config.yaml
normalize_top_k: false
routed_scale: 5.66
router_logit_norm: 1.5
vocab_size: 16264
norm: "rmsnorm"
lr: 0.00549
beta1: 0.95
grad_clip: 1.0
Below are experts of layer 4 (counted from 0) of a mixture-of-experts language model. Rows are named router (the router's row for the expert), gate (a neuron's input weights, with its number), up (a neuron's input weights, with its number) and show model dimensions 0-255. Each number is 128 + 24 x the weight over its row's rms, rounded and kept within 0 to 255.
After each expert's rows: a language model's description of what the expert responds to. This comes from a sample of Wikipedia text that the model never trained on.

# expert 14
router [161 112 167 123 152 130 153 141 139 126 193 103 132 125 124 139 129 126 151  95 151 139 158 175 131 141 111 113 112 128 121  90 163 137 154 107 126 144 150  98 120 136 148  96 121 158 136 121 102 119 103 152 140 159 118 155 125 131 142 122  93  81 156 171 152 131 144 111 142 115 127 108 123 121 120 143 143 183 100 107 109 150 143 141 156 140 148 105 141 108 154 149 115 151  80  95 150 164 120  87 115 134 159  99 134 136 135 124  86 112 106 160 143 122  90 158 144 128 101 155  97 170 171 133  95 134 108 169 151 132 103  89 121 144 161 103  87 123 141 161 127 103 113 121 123 128 135 109 156 146 107 170 148 157 102 103 160 135  96 132 106  82 127 149  95 141 128 143 175 106 123 123 158  95 128  78 159 119 117 158 124 134 168 147 149 130 125 159 163 153 124 103  99 119 156 133 154 138 139 150 118 133 154 138 160 145  95 163 111 104 169 102 125 149  88 114  86 181 145 116 143 125 111 108 106 113 135 132 142 136 109 101 145 138 119 151  77 135 137 162  95 133  72 152  92 125 108 181 125 163 117 110 123 131 177 129]
gate0 [ 87 136 110  85 118 104 121 115 147 123  82 151 119 124 148 114 112 124 119 184 133 124 121  76  94 106 102 148 109 139 146 120 101 138  92 137 147 135 138 166 108 141 151 146 111 106 139 152 146 139 134 160 130 116 130 121 135 133 105  97 128 114 166 102 101 128 117  82 121 175 115 134 145 136 122 166 144 113 107 101 144 148 118 118 170 139 135 139 143 134 129 119 156  92 153 173 141 133 113 156  86 148 118 135 129 131 134 109 105 191  64 110 138 107  62 101 117 133 118 113 125 117 140 157  75 154 146 133 159  82 135 116  80 102 138 128 137 119 121 178 109 107  98 133 102 132 126  79  81 125 125 134 122 112  89 129 130 100 108 156 125 148 138  87 143 125 123 171 124 144 150 112 133 122 165  97 161 139 129 108 146 150 144 198 122  90 149 119 138 151 136  95 157 120 184 142 134 128 112 134 127 149 113 112 152 156  97 114  72  94 178 156 130 134 158 139 121 102  69 122 144 142 137 158 122 182 123 125 165 105 135 142 138 108 120 134 132 110 143 150 125 124  93 141 111 155 138 130 152 139  97 105 129 114  78 125]
up0 [101 120  81 133 163 128 145  99 147 129  97 115 170  82  82 128 149 120  89 107 131 113 113 190 117 116 124 137 113 105  99 111 131 127 116 140 144 137 137 151 117 134 131 129 125 104 151 116 123 141 100 115 123 130  98 132 141 158 144  90 141 176 117  90  94 120 132  89 107 116 129 161 124 160 123 121 153  96 126 151 155 129 138 147 119 129 124  95 167 118 159 111 109  90 153 151 108 138  73 148 147 131 170  93 116 121  95 145 133 160 122 152  84 135 147  59 152 116 113 122 151 127 141 144 111 191 158 151 148  94  76  63  84 115 132 126 138 152 139 115 170 180 108  74 139 165 112 155 119 177 123 118 149  94 156 147  92 124 143 126 116 142 110  98 119 109 148 154 150 120 115 159 164 123 176 137  77  96  93 121 134 125 146 116 132 151  95 120 110 140 110 132  72 129 132 114 128 104 114 119 137 169 100 115 150 140 139 123 145 120 133 143 118 132 130 145 175 119  98 105 149 138 149  82 123 118 130 152 100 128 121 109 104 121 119 114 105  94 118 129 131  98 139  89 129 115 140 125 104 150 156 143  99 128 100  98]
Description: Single-letter or short word-start pieces, often k, d, n, s, in foreign-language titles, species names and split words, e.g. k|vinne, s|arcoidosis.

# expert 11
router [132 114 135 109 150 157 133 164 145 108 190 100 138  99 112 119 139 152 137 146 149 155 146 145 136 146 122  89 114 116  90 118 130 152 175 118 138 175 160 104 121  87 148 135 125 119 104 126 169 111 122 117  84 150 116 133 120 122 117 148  85 128 144 132 160 110 124 117 169 100 160 106 169 132 104  83 110 117 121 101 137 149 123  90 151 129 134 133 151 101 118 142 122 147 129 124 142 160 165 123 158 139 165  75 129 124 157 134 112 107 141 135 148 100 102 161  96 137 143 136 101 139 174 150 124 104 115 169 160 110  96  77 167 152 158 123 101 103 112 163 119 124 135 115 149 139 142 103 152 163 126 174 124 137 102 131  94 152 105 109 109  85 134 124  99 148 134 176 169  78 123 118 158 108 152 119 126 134 109  88 150 149 110  85 137 111 101 134 176 110  84  81 118 117 115 116 159 108 118 154 148  78 123 122 139 111 115 150 108 143 171 171 147 139 105 142  77 155 162 102 138 156 135 141 140  98 135 111 146 111 118  94 101 109  90 125  97 139 137 161  87 135 122 147 116 111  87 160 134 138 108 105 129 127 145 115]
gate0 [137 111 123 127 137 100 130 130 110 151 135  96 177 144 114 158  95 159 105  98 163 129 146  89 102 115  75 103 151 120 150 134 145 117 126 116 110 116 130  96  78 116 155 134 147 159 153 159 180 120  97 120 108 143 142 136 189 129 160 121  90 146 153 108 116 134 160 143  93 138 165 103 116 138 147 130 147 159 120 149 148 169 130 150  89 119 102 121 153 154 175 109 114 132 155 113 120 140  83 145  81 142 144 104 149 109 110 114 118 189 124 128 145 105 143  93 148 154  90 149 131 111 121 124 114 187 143 126 112 118 136 127 136 122 112 152 122 107 135 118 142  99 116 140  99 115  96 127 163 100 136  90 107 154 113 169  70  94  79 120 126  97 169  78 167  97 114 162 121 122 121 110 124 122 105 116 147 119 150  96 147 106 119 110 128 144 145 152 102 144 144 161 128 113 147 113 112 134 127 127 128 123 119 150 149 151 143 179 124 148 113 152  93 121 100 109  98  76 145 127 115  70 125 147 131 102  76 177 137 162 151 168 118 141 157 130 123 146 156 104 117 122 166 138 124 130 116 135 135 110 129 123  99 112 154 171]
up0 [164 134 145 104 182 143 153 120 139 112 165 113 125 116  84 130  73 119 152 129 106 155 167 140 142 163  79  93  95 133 114 103 105 159 136 161 140 114 134 119 138 127 130 161 139 116 153 141 174 106 110  97 118 138 154 146 127 134 122 132 121  96 141 118 129  96 113 154 138 135 157 156 137 110 121 104 123  95 147 127 151 146 147  88 114 139 151 103 147 154  77 117  95 171 165 135 116 161 156 121 115 128 148 160 104  98 154 137 128 112 119 120 128 142 141 152 147 137 130  96 157 150 201  81 126 107 142 111  87 155 142  84 121 109 124 126 151 155 108  78 110 111 119 170 181 124 142 132 156  95  83 117 132 103 125 136 128 100 172 130 129 157  90 115 119 151 156 133 146 134 120  87 114 144 146 140 138 144  71 127  76 174 126 111 135 120 133 115 120 115 138 169 154 116 126 100 172  98 101 116 161 152 106  78 151 106 143 132 131 110 153 149 112 115 129 144 117 113 122 141 139 127 107 134 113 200 120 126 114 136 142 101 138 160  71 122 127 108 120 110 132 161 111 119  97 115 133 128 141 150 141 103 136 143  67  98]
Description: Particles and pieces in non-English names and codes: de, del, y, von, la, hyphenated -P/-G, subscript _{, CJK bytes.

# expert 51
router [115 124 115 105 120 161 143 121 151 141 114 110 178 130 163 155 125  84 122 114 149 153 134 117 114 173 118 120  65 115 141 135 137 128 142 154  83 132 121 108 121 153 150 114 119 128 137 115 121 165 130 147 103 133 113 162 159  81 131  98 101 156 147 129 100 131 118 139 113 102  89 111 124 136 142 126 140 106 139 101 104 159 105 172 116  99  95 103 105 140 131 115 128 142  98 154 140 107  55  97 121 107 142 109 107 150 131  95  94  99 118 150 113  97 158 130  77 142 142 135 131 177 137 137  92 152 152 129 141 138 136 154 161 120 178 154  80 109 143 130 132 153  97  99 133  89 114 118 148 148 150 139 146 167 153 125 116 161 119 135  81 132 146 125  99 133 140 155 163  86 138 140 162 127 138 158 132  91 106 166 149 104 133 160 107 148 165 151 154 133 112 108 140 116 139  94 105 151 173 155 142  95 180  88 156 172 167 153 127 158 128 172 131 127 121 132 172 159 100 151 131 137 144  92 136 120 110 179 165  92 120  99 116 138 138 161 125 154 125 167 131 122 110 153 165 154 110 139 160 137 111 122 131 119 142 124]
gate0 [121 127 137  97 123 101 128 126 120 152 141 118 163 109 135 108 170 108 133 136 135  89 161 101 154 132  95 112 149 133 139  93 140 144 147 145 124 138 101  88 131 122 109 153 124 209 133 151  88 104 132 121 139 152 112  99 131 120 181 117 133 128 118 175 144 160 156 144 100  86 117 183 139 130 101 106 130 154 152 123 117 150 179 133 127 137 152  96 149 167 120 152  96 130 129 134 119  88 141 113 102 140 129 103  89  79 115 125 139 106 122 111 163 160 120  87  87 145 129 110 151 155 162 140 116 144 173 101 122 150 116 137 179 136 158 114  81 151 116 108 117 132  96 122 133 137 136 113 116 100 143 143 113 156 136 118 132 117  75 131 155 146 142 118  84 106 132  95  84 155  96  97 123 127  62 176 103 138 142 145 143 165 118 102 142 107 115 103 121 110 155 123  78 109 117 136 149 132 110 149 157 164 114  93 136 158 121 107 178 135 147  97 122 131  83 139  85 114 153 141 108  77 105 135 122  85  99 122 139 125 148 161  99 135 172 121 133 138 154 124 138 153 124 135 120 120  88 105 133 126 165 109 115 106 133 129]
up0 [168 114 143 139 128  74 123 135 120 139 136 101  97 135 124 162 138 132 116  98 152 131 104 127 154 163 120 106 113 113 147 115 138 169 117 133 127 130 176 170 107 158  92 141  96 125 136 169 157 123 106 130  71 139  90  91 168 123 178 101 153 170 194 160 122 131 126 136 122 158 126 132  89 149 167 145 123 125 145 105 129 126 115 138 137 113 118 120 148 122 137  82  94 123 125 160 133 134 115 191 125 142 161 129 108 129 129 133 104 128 150 148 144 116  84 130 140 136 121 168 133 136 123  99  95  98 126 154 111 151 175 110 174 112 128 124 128 110 160 174 136 125 109 165 130 121 160 160 132 152  89 154 103 118 125 114 138 106 114  55 141 125 173  96  86 103 127  98 103 145 130 138 143 112  82 102 143 104 134 189 158 143 132 116 110 164 101 127 110 105 142 173 119 133 148 125 162 145 117 147 108 150 115  92 134 102  79 165 153 138 169 155 141 114 126 164 119 131 167 155 132 123 122 130  79 115 118  91 151 126 134 135 153 143 110 121 101 111 143  87 133 155 163 111 126 125 140 144 113 123 167 119 122 118 121 142]
Description: Final tokens of years, date ranges and coordinates, like last year digit, –present, Census after 2010, °E, °W, BC.

# expert 16
router [116 149 148 155 161 129 152 131 122 170 149 132 114 138 138 119 126 126 121 148 143 121  88 109 151 125 143 161 160 131 124 128  93 106 134 134  69 126 133 136 111 124 137 150 174 173 109 110 109 156 114 188 104 120  83 136 134 128 108 116 131 117 119 144 122 155 154 111 124 132 134 144 163 135 100  99 164 109 117 137 156 113 121 133 139 185 126 105  83 164 145 121 149 116  97 150 155 118 159 170 163 115 143 175 146 121 144 165 155 125  82 125 101 111 129 161 128 112 109 158 102 109 169 157 108  89 146 115 130 128 104 141 155 137 140 130 140 169  87 137 120 145 130 122 113 158 159 158  88 122 115  84  96 154 144 122 166 123 149 135 164 159  92 123 105 115 121 137 109 164 164 140 133 151 107 118 105 124 108 131 145 115 103  82 148 118  88  82 147 149 152 150  89 120 128 100  72 172 131 141  81 156  95 113 144 133 149 121 116 111 141  74 125  70  70 146 103  90  86 149 123 117 114 127 125 106 103 140 126 146 119  87 114 122 157 137  94 104 126 106 136 156 116 142 120 169 131 146 115 153 165 110 119 123 144 101]
gate1 [123 102 152  91 133 111 138 127 154 127 127 134 123 167 116 111  77 149 168 137 160 140 107 143 140 168  90 168 122 127 145 124 107 127 158 120  96 130  87 159 107 147 122 127 126 105 111 132 112 156 127  94 125 138 114 144 121 163  96 137 115 137 176 123 126 117 150 140 148 127 144 146  87 141 136 102 126 159 146  94 161 136 174 120 103  87 121 120 114 111  91 141 119 147 144  91  81 169 153 105  75 141 138 128 114 139 102 106 125 116 126 118 102 120  76 122 109 119 158 139  98 111 155  86 137 174 104 120 147 131 143 134 179 113 119 178 141 121 180 110 122 125  84 132  94 151 111 122 139 137  99 154 160 115 152 121 137 106 117 117 173 128 122 153  96 161 119 142 149 146 109  94  90  87 154 120 223 103  99  78 111 142 135 137 143 127 114 142 119 106 109 127 126 107 137 141 139 116 138 152 152 104 149  67 148  98 187 154 151 137  90 115 138 121 146 119 122  80 157 129 133 176 136 102 150 148 114 132  85 147 134 110 113 132 112 157 127 128 110 143 153 175 152 126 145 113 140 111 138 112 149 142 125 155 116 113]
up1 [153 109 136 155 161 143 120 155 108 106 135 118 109 133 115 137 148 108  94 139 136 124 171 141 145 129 108 126 175 135 114 139 126 148  88 125 140 135 125 137 138  83 120 159 115 132 114 108 155 179 125 119  96  81 115 141  86 143 163 115 102 134 152 136 144 119 159 102 135 121 112 131 173 181 154 146 115 162 118 111 107 142  96 162 163 143 148  82 129 113 148 118 152 155 145 155 166 132 121 138 112 118 124 142 127 110 131 155 125 150 136  92 107 108 151 192 162 162 145 112 146 119 162 150 134 109 178 137 102 100 148 149 111 146  99 135 107 176  80 123  86 157 114 135 169 124 118 121 136 122 138  83 110 129 152 141  98 103 118 145 123 139 131 102 149 125 127 128 185 135 155 126 123 144 133 168  53 172 191 139 128 119 110  92 123 106 133 102 133 165 171 113 142 165  96 164 177  93 123 136 156 105 141 142 135 134 122  70 129 136 155 150  99 132 155 130  87 161 123 132 112  73 144 108 108 111 115 126 153 130 123 129 130 138 119 127 182 116  88 138  97 145 137 153 142 108 116 135 101 112 128 160 144 122 125 128]
Description: Articles and possessives such as the, a, his, their, its and 's right after a preposition or verb, often followed by first or own.

# expert 29
router [102  81 178 111 114 136 116 129 134 169 158 112 152 132  83  88 147 117 135 132 111 111  82 148 139 106 120 131 108 141 132 110 123 114  96 146 119 132 155 132 105 152 151 169 123  84  73 111 153 146 124 129 133 115 116 136 116 116 105 134 164 154 180  96 170 121 172 157 132 126 122 117 135 144 123 120 128 146  89 108 131 148 127 111 178 131 107 134 157 114  97 125 137 124 138 113  97 150 123 127 147 116 162  94 128 145 129  94 111 179  91  94 121 113 112 158 160 133 123 148 107 151 127 107  93  90 162 107 109 183 104 118 157 156 101  83 151 124 111 171 101 148 159 119 103 119 115 122 160 121 157 140 113  96 123 126 114  97 119 108 149  91 111 142 124  80 143 133 139 118  97 102 132  95 109 111 114 135 126 143 145 157 161 106 157 127 140 160 126 144 106 128 120 131 102 128 142 134 164 121  99 123 112 139  93 114  91 147  83  77  98 167 146 122  96 104 168 164 136 113 123 141  80 111 105 109 158 119 167 145 133  97  97 173 112  93 144 108  86 143 102  94  85 152 139 118 104 121 139 133 135  94 156 171 159 142]
gate3 [129 105 123 104 136 120 125 119  68 137 117 136 161 144  94 104 112 145 149  94 127  98 114 103  69 144 118 103 130 174 101 164 108 111 157 110 112 149 117 137 152 160 136 123 169 125 162 129 151  97 143 115 143 128 133 150 132 126 131 155 127 103  99 137 181 118 107 153  66 126 152 103 197 124 140 153 148  78 102 157 117 146 138 148  73 135 138 135 134 138 181  70 131 160 122 112 122 108 122 145 125 121 124  93 116 147 129  96 100 114 148 104 125 148 121 124  86  90 123 110 167 126 116 131 139 100 155 140 142  80 133 134  87 105 107 166 133 172  53 169 132 125 145 128 111 154  73 132  92 155 145 136  92 110 159 106 140 108 140 142 101 132 138 149  89 139 117 143 128 127 127 110 107 173 117 145 116 156  96 110 129 108 127 129  66 111 163 143  95 128 149 128 131 129 120 107 114 129  97 143  84 154 139 144 180 106 163 128 118 133 146 135 166 143 112 128 106 142 139 154 162 154 166 120 114 147 155 138 108 129 140 160  98  84 129 124 145 114 138 125 150 145 119 171 155 117 111 136 133 144 136 122 123 106 135 116]
up3 [107 171 116  85 171 121 142 156 132 135 176 166 135 131 156  92 132 141 198  61 145 179 131 109 111 104 124 137 118 121 126 110  99 160 149 133 136 132 140 102  98 130 132 133 124 138 149 132 125 136 123  72 153  72 118 113 122 116 131 124 142 128 121 143  95 125 114 119 116 139  64 148 146 108 111 139 139 159 115 126 119 113 122 162 152 151 128 161 145 141 164 169  92 158 128 112 118 154 127 173 133 121 147 123 105 142 138 129 127 108 148 139 123 148 133 127 116 100 118  98 101  96 136  71 170 123 141 166 145 115 143 159  63 198 134 114 147 142 127 148 111 116 125  85 121 105 103 116 153 150 127 153 101 145 110 100 120 107 111  97 111 127 121 142 114 160 112 132 135  92 107 147 151 177 136 162 130 129 146 118 115 113  97 103  92 152 149 138 117  77 145 136 159 122 134 168 157 123  94 120 130 148 135 157 141 116  81 132 134 115 102 149 102 127 112 173 119 154 142 119 124 143  93  98 147  97 103 137 142 180 124  96 149 124 135 119 137 119  94 166 124 114  96 148 166 127 150  89  99 100  90 124 133  86 113 114]
Description: Short vowel-final pieces inside or ending proper names and words, mostly i, a, o, ki, li, ra, as in Leon-i, Mazow-i-ecka.

# expert 61
router [125 112 122 116 145 156 129 105 155 135 143 109 140 125 124 136 157 124 165 138 132  97  87 151 150 106 112 112 140 143 147 109 168 166  74 134  99 161 106 143 101 146 120  98  83 140  74 127 143 114 148 112  98 139 129 143  68 123 100 125 118 145 166  77 159 116 130 116 130 153 190 124 125 118  67  69 133 134 143 150 108 111 179 102 161 169 140 142 168 102 112 129  92 144 147 131  77 145 141 136 169 109  96 119 128  98 156 121 111 147 126 113 151 112 129 134 170 156 156 144 157 109 123 144 103 116  78 121 117  78  82 104 110 122 122 121  98 108 175 132 111 170 168 113 133  86 130 105 121 148 150  99 137 112  95 141 140 131  93 141 126  94 151 137 116 134 129 149 100  96 126 120  93 116 147  99 103 129 128 128 135 125 123  95 147 156 100  99 112 105 169 137 134 140 105 134 163 111 129 142 115  89 115 158 111  89 112  90  94 127 129 166  96 145  98 133  94 132 148 110 151 107 127  77 151 113 138 156 153 133 108 141 124 144 171 118 115 130 148 145  88 128 156 139 132  97 147 154 114 136 120 123 151 150 131 138]
gate0 [124  99 152 179 145 146 109  87 142  78 151  99 124 137 115 125 184  96 146 144 137 144 130 113 152 119 133 135 100 145 102 164 159 136 151 134 156 111 108 134  99 104 135 102 138 114 177 126 127 150 107 128 149 155 152 115 118 172  94 151 149 152 122  75 136 139 140 117 121 128 113 100 164 119 107 140 124 113 172 134 156 135  95 140 115 142  81 126 107 142 105 140 141 157 135 155 135 120 125 151 142 184 131 146 157  78 149 138  75 119 134 106 107 152 136 115 122 101 114 151 123 152 117 114 111 116 158 144  90 133 136 167 142 110 135 120 130 103 156 144 126 157 124 148 142 101 100  89 154 108 109 103 135 141 108 166 121 140  76 143 102 121 101  84 122 122 107 137 124 162 167 126 129 124  82 174 140 149 131 117 155 142 128 131 118 110  87  97 140 178 153 118 137 125 141 131 142 141 127 147 129  81  77  89 130 142 101 138  73 116 134 106 130 131 124 112 162 125 114  97 110 129 121 122  83 121 136 103 145 112  99 115 131 109 166 156  97 134 191 109 195 122 152 113  46 158 108 136 140 142 137 122 107 130 113 156]
up0 [122 129 126  92 176  98 138 142  86 131 118 128 153 128 119 111 149 119 106 144 123 150 110 158 151 118 129 192  87 131 152 141 104 118 115 158 147 152 141 138 117 107 129 108 125 138 119 124 152 100 152 133 123 116 120 130 105  92 116  64 121 130 153 157  88 157 121 151 122 126 128 147 110  94 119 149 114 100 126  97  56 126 119 164 162 135 156 162 122 149 108 134 145 137 148 124 125 126 111 154 133  72 114  92 119  85 110 139 158 155 127 143 102  58 117 101  94 121 132 138 176  94  97 154 118 168 136 125 103 148 133  88 149 133 134 126 129 111 156  93 128 121 128 120 111 126 128 153 100 128 104 125 142 195 139 107 126 114 125 128 110 130 161 106  85 122 145 149 128 102  84 103 119 137 137  84 151 107 160 151 116 114  76 113 120 139 148 182 120 149 110 121 136 110 119 138 135 160 169  97 105  98  92 158 125 122 166 111 184 167 183 139 132 141 146 124 151 106 127 133 148 142 144 128 131 117 153 107 111 166 120 169 122 151 135 132 136 120 117 170 113 117 119 129 169 124  88 138 123 155 132 195 129  99 132  85]
Description: First letter or piece of a foreign name after particles like de, Al, O', such as Z in de Zwaan, L in DeLara.

# expert 9
router [152 143 108  98 117  97 104 107 109 157 148 154  78 121  82 137 108 153 110  87 120 121 134 145 106 110 109 115 102 169 129 141 109 141  64 119 116 127 159 124 144 121 109 135 107 103  96 125 114 157 103 101 114 105 177 152 123 130 169 141 151 114 132  93 170 135  92 161 174 160 136 127  96  76 163  73  90  93 126 165 126 128 139  92 138 159 165 109 134 144 138 123  92 158 168 105 133 122 127 157 107 142 140 114 135 160 109 110 104 123 165 130 118 175 157 160 179 101 159 134 112  90 140 155 125 163 150 159 107 151 146 113 167 150 111 100 133 138 164 117 165 143 124 120 161 117 140 120 149 107 160 111 110 106 158 138 137 107 155 125 156  87 156 125 139 179 131 163 147 112 138 142 142  91 142 144 128  95 120  86  98  84 124 109  98 112 140 140 148  78 158 144 128 104 131  97  92 112  98 108 129 106 118 155 107 158 135  99 143 164 145 157 150 121 149 106 137 125 117 147 121 142 152 114 130 134 137 100 123 107 185 130 171 135 165 126 118 114 144 133  89 129 116 123 129 145 113 113 114 133 114 116 146 145 148 142]
gate1 [136 129 156 153 123 103 117 167 127 133 135 121 150 197 136 123 123 101 126 113 149 166 133 143 106 132 115 123 109 134 119 120 147 107 131 102 101  95 113 101 113  91 171 104 194 126 157 171 109 111 135 137 142 136 184 119 184 170 121 109 147 135 172 123 108 124 149 135 105 136 151 152  86 127 111 123 102 123 106 103 113 137 135 131 145 105  93 112 144 139 110 140 119 162 167 147 131 132 137 162 135  97 103 123 126 114  82  91 150 140 161 109 147 135 139 126 116 130 100 102 137  89  97 123 131 143 139 152 107 144 156 137 109  95  83 169 161 119 140 110 125 162 123 169 151 123 146 117 150 150 111 144 147 176  98  86 122 129 124 170 113 109 143 141 141 142  97 118 148 113 105 158  78 135 136 133 130 110 106 118 113 151  83 155  79 149 127 123 158 100 135  94 121 124 111 113 134 116 158 155 154 130 129 159 147 136  90 152 152 116 109  98 124 121  85 143 113 159 121 143 154 158 138 132 105 123 150 122  44 128 136 101 156 173 147  79 124 134 106 127  75 136 138 143 140 124 174 119 116 124 143  88  75  98 115 102]
up1 [ 99 154 155 153 135  85 134 112 147 122  86 156 131 147 149 151 125 107  99 119 120 157 105 124 118 133 160 104 109 170 105 117 134 139 107 124 121 132 176  98 119  88  95 124 140 165 116 106 144 137 166  77 119 121 148 126 146 104 171 202  91 103 141 124 174 135 152 138 151 102 126 145  87 155 153 151 106 177 114 176 113 134 141 117 147 136  70 160 150 144  89 106  91  82 100 136  70 116 106 165 140 114 126  73 144 119 139 107 141  94 125 133 131 168 140 131 127  99 140 109 144 120 119 129 168 137 114 121 128 113 142 115 140 115 100 108  93 117 105 109 146 140  86 112 138 124 157 120 132 106 142 116 105  84 102 152  87 150 147 144  98 135 151 138  97 152 133 113 190 125 112 126 176 129 154 151 157 163 150 101 125 103 161 108 124 139 123 155 107 137 120  93 158 147 138 135 134  87 131 146 141 163 111 118 110 147 117 130 106 121 136 194 145 121 113 108 120  96 129 128 119 124  87 150 155 106 108 161 146 129 126  91 124 150 138 157 138 129 105 134 152  99 153 147 124 127 121 109  99 134 165 156  86 137 102 120]
Description: Standalone numbers, mostly day-of-month after a month name and table values, such as June 24, May 10, scores like 135.

# expert 5
router [110 105 174 102  97 117 137 136 130 149 115 130 161 129  92 137 139 130 116 110 138  93 125 148 123  84 132 111 119 122 122  81 159 128 126 117 142  92 126  99 116 136 143 147 121  70 121 134 140 132 111 130 130 157  98 148  87 117  96 138 163 162 153 113 168 164 142 103 145  92 105  87 120 136 115 151 140 133 101 110 145 126 156 121 147  94 138  74 144 101 118 121 150 135  95 115 102 151 124 142 156 145 170 125 123 128 111 123  97  83 118  69 176  96 134 139 139 112  93  93 116 153  79 143 120  86 172 133 128 160 117 124 134 159 113 116 156 124 125 136 147 136 143 192 108 141 119 136 155 128 138 152 123 111 147 145 114  96 118 106 132 126 125 113 111 146 152  99 125  92 120 131 164 140  99 104 152 143 129 111 169 164 162  94 111 117 112 117 104 162  98 122 144 114 116 139  99 130 132 152  61 111 152 103 152 172 158 123  82  78  59 149 144 138 103  94 134 135 122 141 145 124 125 148 122 151  95 140 146 154 100 126 110 120 150  90 162 122  96 138 128  92  73 139 136 106  86 153 117  97 120 101 142 118 144 166]
gate3 [186 112 129 155 129 107 130 112 119 169 132 113 131 144 152 160 146 152 147 163 148 153 134 134 108 122  93 128  83 110 134 133 125  97 170 108 145 139 162 119 136 116 166 128 108 145 147 107 161 103 108 147 117 104 134 150 106 149 126 135 128 105 119 131 183 147 120 107 178 112 168 132 140 132 117 115 151 116 157 149  95  76 118 142 119 140 152  89 146 144  79 110 115 118 131 107 127 136 173 111 165 139 122 165  75 105 146 133 174 106 141 182 130 107 107 162 150 149 138 126 116 161 126 161 131 131  72 102 142 135 107 135  96 114 157 116 133 166 139 154 161 101 156 109 162 135 104 143 120 134 110 171 125 125 149 142 127  91 186 161 142 100 101 141 162 106 133 114 124 132 148 144 122 111 134 112  73 125 151 113 103 171 137 148 132 145 160 114 135 133 141 160 129 160 101 150 116 144 113  98 134 109 134  85 101  88 149 117 166 125 154  91 137 101 144 108 179 168 115 136 120 114 130 104 118 153 134  76 150 125 101 115 103 116 137 130  92  52 108 120 111 104 169 108 107 126 105 124 140 158 129 109 151 113 116 133]
up3 [184 100 125  95 141 167 132 112  98 151  92  78 137  72 142 148 145 150 126  80 126 118 153 112  88 158 124 115 168 139 115 119 117 165 119 133 133 158 163 162 124 114  86 151 150  60 166 102 146 141 121 128 166 126 138 149 134 142 123 115  86 141 129 152  99 117 101 167 158 138 136 136 153 156 120 107  97 190 114 163 130 126 137 135 111 109 178 144 109 132 144 109 133 158 166 136 150 130  90 141 135 147 117 142 102 105 116 120 143 105 109  83 122 129 119 162  98 183 107 146 108 157 166 121 135 131  99  71 141 116  97 113 123 143  76 158 165  93 137 134 117 128 124 120 114 107 174 143 109 116 126  93 149 118 159 136  86 153 129 148 159 124 100 135 141 122 104 102 140 144 140 145  96 122 128 116 121 112 123 153 137 117 173 131  83  90 113 140 130 131 103 103  99 162  91 100 121 156 105  95 151 131  88 105 129 150 117 123 164 158 134 115 149 162 108 132  94 108 146 166  93 108 135 143 123 137 116 147 123 111 165 149 161 133 152 108 104 123 153 101 108 133 134 124 123  87  99 152 107 159 140 107 130 128 129 137]
Description: Word-final pieces ending personal, place and taxon names, often Latin-style suffixes like -us, -is, -ia, -ensis, e.g. thym-us, Nanoor-avia.

# expert 17
router [115 130 124 107 135 190 120 130 136 165 152  90  99 117 116 165 146 167 103 116 143 163 164 122 129 168 121 117 103 173 127 130 125 122 109  92 158 136 126 111 120 113 146 107 126 113 138 168 110 102 121  82 129 153 138 128 134 125 145 146 105  93 117 136 137 111 106 140 121 122 130 154 100 140 153 115 118 132  92 135 136 146 116  68 134 105 103 152 119 118 146  81  93 147 162 106 122 160 105  58 100 101 145 122 119 139 128 124 114  90 129 154 122 150 119 131 136 152 136 114 149 119 104 130 102 130 114 146 142 167 168 105 125 116 143  86 120 105 148 136 160 129 115 118 136 102 138 107 166 145  96 137 171 102 148 146 122 170  89 163 120 100 144 159 128 143 133 117 162 118 107 153 117  94 127 103 144 114 129 149 140  83 104 130  94 130 156 166  74  96  97 120 171 113 139 118 181  92 133 136 148  99 164 124 149 128 112 158 145 165 157 191 141 160 108 108 181 145 173 116 142 107 166 105 112 130 122  99 122 103 150 155 160 142 154 137 139 162 159 126 115 103 111 155 132 135  99 100 159 143  76 109 147  94 156 119]
gate1 [114 144 129 124 138 119 111 125 134 142 119 162 134 139 118  91 122  91 143 141  93 179 140 117 174 126 100 123 155 113 130 117 179 133 133 130 112 157 118  77 138 127 107 146 129 156  93 132  96 103 146 134 123 137 135  86 177 172 154 151 106 101 152 105 111 154 132 126 154 138 156 107 130  78 159 140 166 162 118 112 156 134 136 133 102 136 129 146  96 100 126 145 133 151 138 126 149 112 117 123  80 107 105 142 162 116 147  89  91 147 151 184 131 135 149 128  84  77 155 140 116 169 108 114 100 119 140 111 133 119 124  99 134 111 173 145 132 132 148 141 115 111 133 119 124 101 110 162 119 107 164 140 135 102 114 115 107 112 139 144 114 133 109 137  84 112  89 134 135 145 140 145 151 151 124 113 109 116 110 155 153 133 114 124 163  53 134 180 156  72 151 100 102 109 135 128 139  92 117 112  75 139 129 149 106 131 108 104 165 128 111  72 117 144 163 181 135 107 121  78  78 112 115 119 124 124 152 111 135 104 128 138 128 147 106 170 113 123 148  97 101 110  81 112 119 129 152 119 134 118 176 119  97  85  98  91]
up1 [ 81 161 113 150  99 110 112 148 111 119 160 101 115  95 130 157 129 154  98  94 110 120 122 125 184 159 116 136 101 115 104 132 124 106 152 139 108 186 113  85 132 140 122 119 148  98 126 152 150 128 130  99 126  83 116 180 131 140 169 109 131 128 158 120 103 121 110  84 131 186  99 144 130 116  88 160 143 122 104 134 145 122 123 111 147  89 130 122  95  99 163 155 201  73 160 124 162 129 151 139 137 170 130 128 174 157  92 112 129 175 126  90 158 138 114 139 159  98 150  90 141 166 129 138 133 128 144 129 132 127 110 124 169 172 178 114 140 103 145 112 136 170 133 148 138 106 135 149 104 163 146  91 128 106  94 100 177  99 119 127 151 102 124 165 117 123  88 144 144 143 132 113 115 173 132  98 131 116 130  99 123 115 123 133  89 138 128  89 170  93 121 108 136 151 128 139  89 164 167 101 149 115 114 120 133 114  95 102 132  71 138 140 113 150 125 106 141 134 117 128 107  93 131 113 156 151 155 111 127 127 100 112 132 122 125 128 161 154 136 132 156 114 170 126 139 156 116 120 164 139 139 141 115 117 134  97]
Description: Numeral tokens, especially 0 and digits after spaces, minus signs or pipes in data tables, decimals and years; also table separator rows.